Below are experts of layer 5 (counted from 0) of a mixture-of-experts language model. Rows are named router (the router's row for the expert), gate (a neuron's input weights, with its number), up (a neuron's input weights, with its number) and show model dimensions 160-319. Each number is 200 + 30 x the weight over its row's rms, rounded and kept within 0 to 999.
After each expert's rows: a language model's description of what the expert responds to. This comes from a sample of Wikipedia text that the model never trained on.

# expert 28
router,172,227,125,176,237,163,243,212,188,243,184,146,242,194,178,191,213,248,230,176,180,200,180,212,204,166,234,171,214,192,183,222,174,185,196,218,191,195,232,155,189,224,218,193,224,222,183,236,156,220,150,227,189,224,211,163,145,188,186,207,211,249,254,206,173,203,232,244,166,199,225,219,209,166,222,236,190,203,128,226,179,193,154,226,175,231,211,231,197,224,221,198,221,165,191,186,185,222,195,179,222,122,216,220,212,161,159,146,147,196,177,218,181,246,179,153,200,236,188,195,220,183,252,215,180,190,194,214,168,181,194,163,207,217,150,222,207,247,197,212,218,199,219,184,139,175,225,191,255,197,201,181,146,184,162,195,186,179,169,147
gate0,231,187,197,157,212,246,176,233,253,156,234,175,201,206,219,189,114,188,229,172,226,213,193,206,225,169,205,203,163,164,196,190,180,188,178,200,206,211,222,208,184,188,153,180,185,192,285,175,197,234,181,199,200,145,237,249,251,226,223,239,191,240,198,192,152,204,180,202,157,206,222,235,182,199,164,227,163,228,202,173,223,200,219,224,231,174,161,235,167,245,198,128,224,208,214,192,229,165,222,188,216,223,217,179,191,205,207,164,180,123,165,241,183,219,258,172,233,160,171,214,187,236,224,201,205,172,179,195,214,193,192,258,189,209,203,149,249,262,184,227,188,158,213,189,148,233,179,190,179,165,180,194,158,179,216,184,173,147,170,198
up0,163,210,166,217,218,186,225,186,239,173,169,217,207,198,178,226,227,196,163,221,173,185,171,235,170,187,146,212,179,222,238,202,262,208,173,243,180,196,170,199,196,179,240,207,286,240,212,166,163,215,149,177,178,184,221,254,197,180,169,188,247,220,229,225,224,173,134,196,192,173,148,177,186,217,201,218,218,168,220,221,190,223,231,215,208,225,186,208,227,192,247,274,237,201,192,229,192,218,188,177,199,182,180,221,223,184,225,213,239,240,251,165,251,220,191,186,163,216,229,221,220,247,212,231,222,254,204,271,168,224,192,166,196,199,192,258,261,166,238,179,207,233,177,236,224,211,254,179,178,236,216,177,183,209,193,204,202,185,190,221
It responds to: Descriptive connectors. Function words and verbs joining parts in technical or component descriptions, such as with, uses, contains, and commas and the in lists.

# expert 40
router,208,216,188,192,213,176,209,228,247,211,124,131,220,219,178,263,202,207,166,150,170,167,178,221,217,179,221,175,198,165,226,226,152,205,178,221,151,188,223,138,191,193,184,198,212,236,213,224,153,226,205,263,185,203,243,181,151,191,185,189,170,194,252,186,173,238,227,230,143,206,226,244,254,172,206,240,161,200,169,243,180,264,205,214,247,209,199,231,191,185,207,211,159,184,164,212,159,212,229,206,204,166,196,228,230,215,211,214,181,208,167,221,165,234,224,172,185,223,212,200,210,180,215,237,143,211,162,172,210,165,185,215,228,232,124,182,213,245,222,234,212,226,183,187,194,177,206,246,266,209,245,135,200,196,182,172,164,192,153,161
gate0,194,246,226,177,239,172,206,226,179,230,232,186,210,206,213,186,255,240,228,224,161,165,163,283,190,173,243,158,213,219,168,277,204,210,134,232,234,182,193,199,240,188,203,143,217,190,153,178,213,217,174,243,199,211,178,167,160,171,214,215,153,208,170,169,196,199,177,191,210,189,164,221,199,206,241,244,229,180,187,170,176,201,202,270,217,204,181,264,183,211,202,123,238,206,174,161,196,214,209,210,154,209,209,216,238,179,214,204,209,179,233,182,224,199,205,258,194,216,224,238,186,137,228,169,205,191,161,197,159,226,184,188,174,196,238,226,232,170,187,220,247,206,203,221,179,169,201,241,215,206,167,191,167,200,152,191,189,152,154,181
up0,207,171,217,216,178,217,184,201,204,209,240,195,248,190,178,212,241,176,192,217,135,230,121,235,215,185,255,208,231,151,173,241,180,195,194,234,214,211,175,177,235,143,204,168,185,239,245,187,195,246,232,240,182,244,197,202,219,211,203,250,129,246,280,197,194,236,163,261,209,198,199,202,174,242,235,221,186,190,259,182,201,181,179,239,261,183,210,271,210,202,178,205,203,207,225,188,183,249,204,193,195,197,210,274,202,225,210,198,209,193,226,198,215,184,201,179,164,224,163,204,173,217,228,220,134,194,194,214,124,192,152,198,217,182,191,129,220,202,214,213,247,227,231,259,185,173,248,257,277,219,139,209,183,210,203,219,150,193,191,166
It responds to: Year digits, discourse verbs. Final digits of years and day numbers in dates, plus narrative verbs and connectives like However, stated, returned, refused.

# expert 29
router,211,251,182,183,201,168,197,220,230,216,158,149,229,190,216,180,201,215,279,161,189,165,166,245,209,144,181,185,140,152,199,250,155,208,216,234,197,224,244,220,175,226,248,228,215,248,188,243,159,220,173,239,146,219,234,179,178,186,173,200,188,232,215,183,182,192,207,226,174,233,222,199,206,163,217,228,228,173,172,214,235,248,214,182,153,220,172,218,186,226,182,231,191,180,182,194,189,236,214,146,185,149,227,224,271,170,173,176,176,204,205,174,208,258,236,180,223,205,138,194,190,224,232,227,193,151,168,206,188,184,171,218,254,225,121,204,215,256,182,219,242,198,210,160,161,207,241,182,249,197,223,183,186,230,200,226,165,196,199,156
gate0,191,160,216,226,185,196,191,179,206,203,185,191,209,215,217,165,189,208,239,195,245,221,202,186,196,161,167,202,186,204,174,187,213,249,228,194,173,271,186,193,151,225,215,191,271,198,183,181,211,230,222,232,157,220,139,187,195,196,175,166,161,214,201,146,191,184,218,237,220,190,201,209,206,173,188,182,180,179,222,222,207,235,249,225,212,173,170,213,213,189,167,178,198,167,203,189,181,155,182,253,205,152,168,209,148,171,233,201,185,208,208,159,248,161,205,107,215,199,183,202,187,231,242,240,212,197,234,220,204,199,232,218,200,209,163,192,249,204,210,176,255,191,172,199,282,166,219,193,191,210,194,264,231,227,200,187,138,191,224,262
up0,170,200,160,150,209,195,179,240,201,171,254,207,188,169,197,217,193,248,200,225,181,190,232,201,159,190,190,212,188,218,165,171,261,193,246,169,265,183,226,178,176,207,205,189,232,179,163,215,221,204,179,173,218,206,195,216,240,227,200,213,220,172,226,213,255,273,237,168,174,266,177,257,215,230,205,233,206,158,199,173,244,230,185,191,197,177,184,199,209,159,222,164,218,228,210,154,212,176,211,166,221,238,190,220,225,227,168,165,208,285,252,175,187,160,204,234,224,176,226,239,203,178,237,180,210,208,194,207,228,274,196,235,215,131,184,225,174,220,149,181,173,170,245,242,165,231,166,190,227,255,176,172,195,179,167,186,235,242,169,175
It responds to: Copular and linking verbs. Forms of be and similar linking verbs after a subject noun or pronoun, such as was, is, were, became, remained.

# expert 60
router,213,221,175,204,242,170,217,225,193,176,176,117,214,185,187,201,164,224,242,173,165,169,171,228,210,165,215,192,183,163,197,190,136,216,200,180,155,193,237,162,205,237,178,202,205,215,186,210,154,185,206,210,176,192,213,146,174,173,178,171,200,196,216,199,183,204,220,225,201,200,215,248,195,168,205,230,197,195,140,247,156,190,203,229,215,262,187,260,209,221,221,219,199,160,193,161,198,212,243,152,243,158,185,244,219,182,172,179,146,194,209,216,183,222,221,162,208,186,179,181,218,201,248,244,223,169,134,241,228,169,151,201,182,242,109,224,234,201,216,211,213,222,226,208,185,238,239,277,285,179,230,163,215,195,171,202,139,208,182,209
gate1,164,239,171,254,201,229,182,209,190,207,217,206,209,170,186,223,188,191,167,221,181,150,234,240,216,212,174,188,221,153,176,188,231,195,239,217,214,226,174,215,235,216,197,242,224,158,184,199,205,192,207,198,268,212,205,202,169,231,148,189,181,196,206,215,183,192,202,188,177,210,168,177,184,189,170,226,182,161,186,184,164,219,207,209,202,232,174,168,163,211,253,215,221,201,159,206,209,191,171,195,139,125,160,190,268,194,198,232,253,212,159,216,198,212,170,192,236,206,215,180,191,194,134,184,206,158,178,199,227,155,183,231,194,231,256,221,176,221,245,204,167,236,185,194,183,220,291,220,225,242,211,137,240,185,198,196,159,182,208,207
up1,230,138,208,216,169,245,210,182,142,192,133,178,230,265,213,192,191,218,205,233,180,230,175,188,220,184,222,179,192,153,188,220,164,205,183,188,205,216,206,170,250,178,215,204,154,231,235,196,214,151,212,205,181,235,199,195,248,187,200,179,164,207,205,209,187,228,197,202,216,181,270,133,200,190,200,150,220,215,236,190,168,190,234,215,260,216,195,186,210,180,213,162,216,162,162,168,163,213,225,237,184,196,179,169,189,188,255,244,180,173,175,176,170,222,214,205,232,168,213,172,125,209,221,189,175,167,208,161,180,266,223,194,178,228,179,209,231,151,168,250,144,194,176,241,238,170,222,215,154,198,182,264,196,141,177,207,224,221,194,208
It responds to: Numbers in stats tables. Inner and last digits of quantities in tables and infoboxes, such as goals, percentages, sales 300,000, medal events like 100 m.

# expert 23
router,190,237,168,151,189,201,248,219,208,206,206,159,236,179,200,155,185,203,208,171,174,214,208,219,267,166,197,213,220,191,215,210,157,199,177,187,182,222,229,151,197,208,219,182,257,240,194,216,168,223,149,229,165,205,195,213,164,194,173,207,169,226,260,171,199,234,252,207,171,258,232,230,259,167,217,200,212,187,163,251,191,230,222,201,183,219,207,219,220,212,248,214,189,193,195,193,141,265,191,227,206,177,205,235,184,184,176,221,198,167,170,228,172,242,203,176,236,205,173,184,233,195,217,248,193,185,152,174,171,187,165,213,216,247,131,214,201,223,205,263,214,221,209,202,190,138,230,215,212,206,189,159,210,194,170,159,218,221,169,181
gate0,165,205,169,205,226,179,227,264,241,223,205,191,219,194,187,160,208,168,227,143,201,204,210,170,252,205,195,218,212,194,234,193,141,169,203,202,140,226,201,223,196,135,174,261,228,209,185,280,213,210,267,178,200,253,228,226,194,177,244,166,218,189,187,228,163,214,215,222,180,233,232,185,219,219,222,185,211,204,182,243,194,210,207,231,160,161,156,216,245,245,221,237,288,213,167,169,172,174,217,194,257,250,182,136,182,198,236,206,206,150,187,248,157,193,179,216,201,197,261,158,243,209,247,208,231,192,188,207,165,199,148,191,183,203,192,231,160,199,231,198,184,219,216,174,114,221,244,233,158,197,249,246,160,158,240,159,167,209,124,196
up0,186,172,236,190,173,241,181,182,204,186,189,194,212,219,162,225,185,190,184,283,212,225,197,206,226,227,252,195,160,175,222,233,176,193,162,264,197,237,257,225,213,164,169,159,162,207,201,222,226,213,205,235,221,180,218,162,196,232,133,248,240,184,162,137,247,219,195,193,185,191,227,194,172,210,123,220,249,212,170,182,250,212,221,225,184,195,167,162,191,155,215,135,186,199,174,208,227,187,173,191,229,198,267,236,158,177,174,228,233,187,198,223,212,165,208,140,151,249,191,239,183,127,196,205,174,184,212,259,189,184,191,214,194,178,185,207,201,238,158,235,241,129,191,206,164,186,198,224,234,228,216,163,235,202,163,189,146,237,244,276
It responds to: Coordinating conjunctions. Conjunctions joining words or clauses, mostly and, also or, but, &, nor, while, than.

# expert 10
router,195,249,180,154,245,171,185,255,197,222,180,154,233,167,176,163,188,216,215,166,192,200,150,220,228,105,218,127,163,190,241,224,189,173,198,234,175,216,205,220,220,221,169,174,242,270,195,237,187,243,134,207,175,224,195,149,206,238,204,184,190,223,230,172,173,204,194,244,202,225,228,236,229,198,179,222,177,191,170,244,182,230,211,215,204,194,222,217,206,214,202,230,217,153,175,174,175,192,229,230,200,184,235,202,233,206,160,215,186,182,157,265,156,231,212,202,242,178,186,197,220,213,250,226,213,224,138,230,177,135,175,212,176,226,130,195,249,240,215,218,208,207,208,211,177,181,255,221,239,187,185,152,207,179,188,161,209,227,206,175
gate0,179,194,212,240,197,207,211,131,218,190,226,204,296,217,223,224,192,231,175,203,166,209,291,182,236,164,178,183,202,191,237,205,193,224,230,194,171,239,227,164,212,246,139,160,227,148,209,203,149,208,207,189,181,167,220,237,117,223,215,175,175,191,250,190,215,174,164,203,216,197,236,190,223,159,157,216,232,167,220,251,280,228,181,216,218,226,184,239,235,185,246,173,180,252,183,271,201,206,194,210,191,196,125,211,190,193,220,175,187,195,191,168,215,204,195,214,172,195,227,201,175,186,214,206,199,203,225,241,183,215,234,192,164,193,220,244,153,195,181,219,198,165,142,218,211,157,218,248,182,214,239,154,219,155,211,182,129,237,185,220
up0,194,177,150,228,250,214,167,155,208,196,174,206,155,232,194,236,206,225,180,173,222,234,233,186,227,173,138,196,223,224,209,177,190,180,232,143,150,195,208,229,153,216,257,198,187,209,142,215,207,185,181,137,211,201,187,251,165,201,211,169,177,158,251,190,179,179,236,178,206,209,216,236,178,190,195,209,166,254,199,203,221,157,175,195,170,201,242,116,183,212,175,165,157,208,239,218,196,173,216,175,182,214,167,252,180,196,174,225,167,192,115,170,159,261,193,213,140,203,183,185,250,189,202,171,237,220,206,188,197,194,220,208,188,217,178,190,200,214,190,171,273,231,227,231,226,265,160,202,185,180,212,205,141,185,196,175,191,180,263,190
It responds to: Time and place prepositions. Prepositions, mostly in, introducing dates, periods or places after events, such as released in March, during the night, moved to.

# expert 36
router,199,185,164,179,255,151,228,254,199,197,201,129,237,215,146,198,215,210,181,195,171,141,196,227,235,175,206,165,161,161,242,213,210,202,187,196,216,236,240,187,185,232,180,183,215,245,194,246,168,205,147,248,193,224,275,214,163,173,189,220,212,225,201,159,147,224,212,238,157,249,201,202,227,138,190,220,177,185,189,213,223,195,167,208,151,210,180,239,155,205,238,205,164,217,205,167,179,186,204,176,259,159,237,283,201,186,194,220,195,171,179,210,173,216,248,156,181,261,225,244,241,139,203,244,178,165,171,212,168,188,181,209,189,228,154,220,199,237,190,245,197,165,203,180,184,193,194,213,224,192,238,188,200,186,144,168,178,192,147,150
gate0,226,210,211,226,174,176,186,208,218,149,164,181,166,234,236,211,222,183,213,217,216,158,176,215,230,225,184,222,174,186,223,187,168,211,203,180,195,223,202,224,211,133,126,215,205,214,179,192,199,204,210,250,206,243,235,174,245,168,198,179,170,193,238,159,140,233,201,193,210,252,149,231,255,240,161,213,252,235,230,185,137,226,170,205,204,190,180,250,182,164,176,235,214,165,195,176,168,243,245,202,229,193,258,258,188,261,172,182,202,223,212,191,189,256,174,252,138,232,187,214,203,175,161,179,174,195,138,157,194,202,165,197,203,206,226,192,161,254,249,233,202,204,216,208,235,268,195,175,217,196,237,164,256,212,203,188,199,201,248,187
up0,190,222,194,223,200,193,207,212,175,249,240,185,182,220,188,207,205,171,180,206,178,209,215,164,195,207,200,173,185,195,244,223,224,187,225,158,184,228,138,211,178,213,139,188,192,106,274,233,203,250,214,217,195,170,155,248,212,166,189,215,215,181,210,226,215,230,188,183,247,192,212,209,189,205,234,188,209,176,180,204,246,224,208,221,226,215,198,210,200,165,172,191,178,214,235,160,229,174,182,220,217,221,213,240,238,226,237,187,193,226,214,188,261,248,184,177,145,207,238,213,162,226,230,187,131,242,154,193,171,202,161,224,86,177,202,243,183,170,193,233,157,227,192,199,223,220,218,193,192,211,206,169,242,211,210,195,164,199,196,199
It responds to: Location prepositions. Prepositions at, from, of, by introducing institutions or venues, as in a BA from Earlham College, enrolled at, at the Polo Grounds.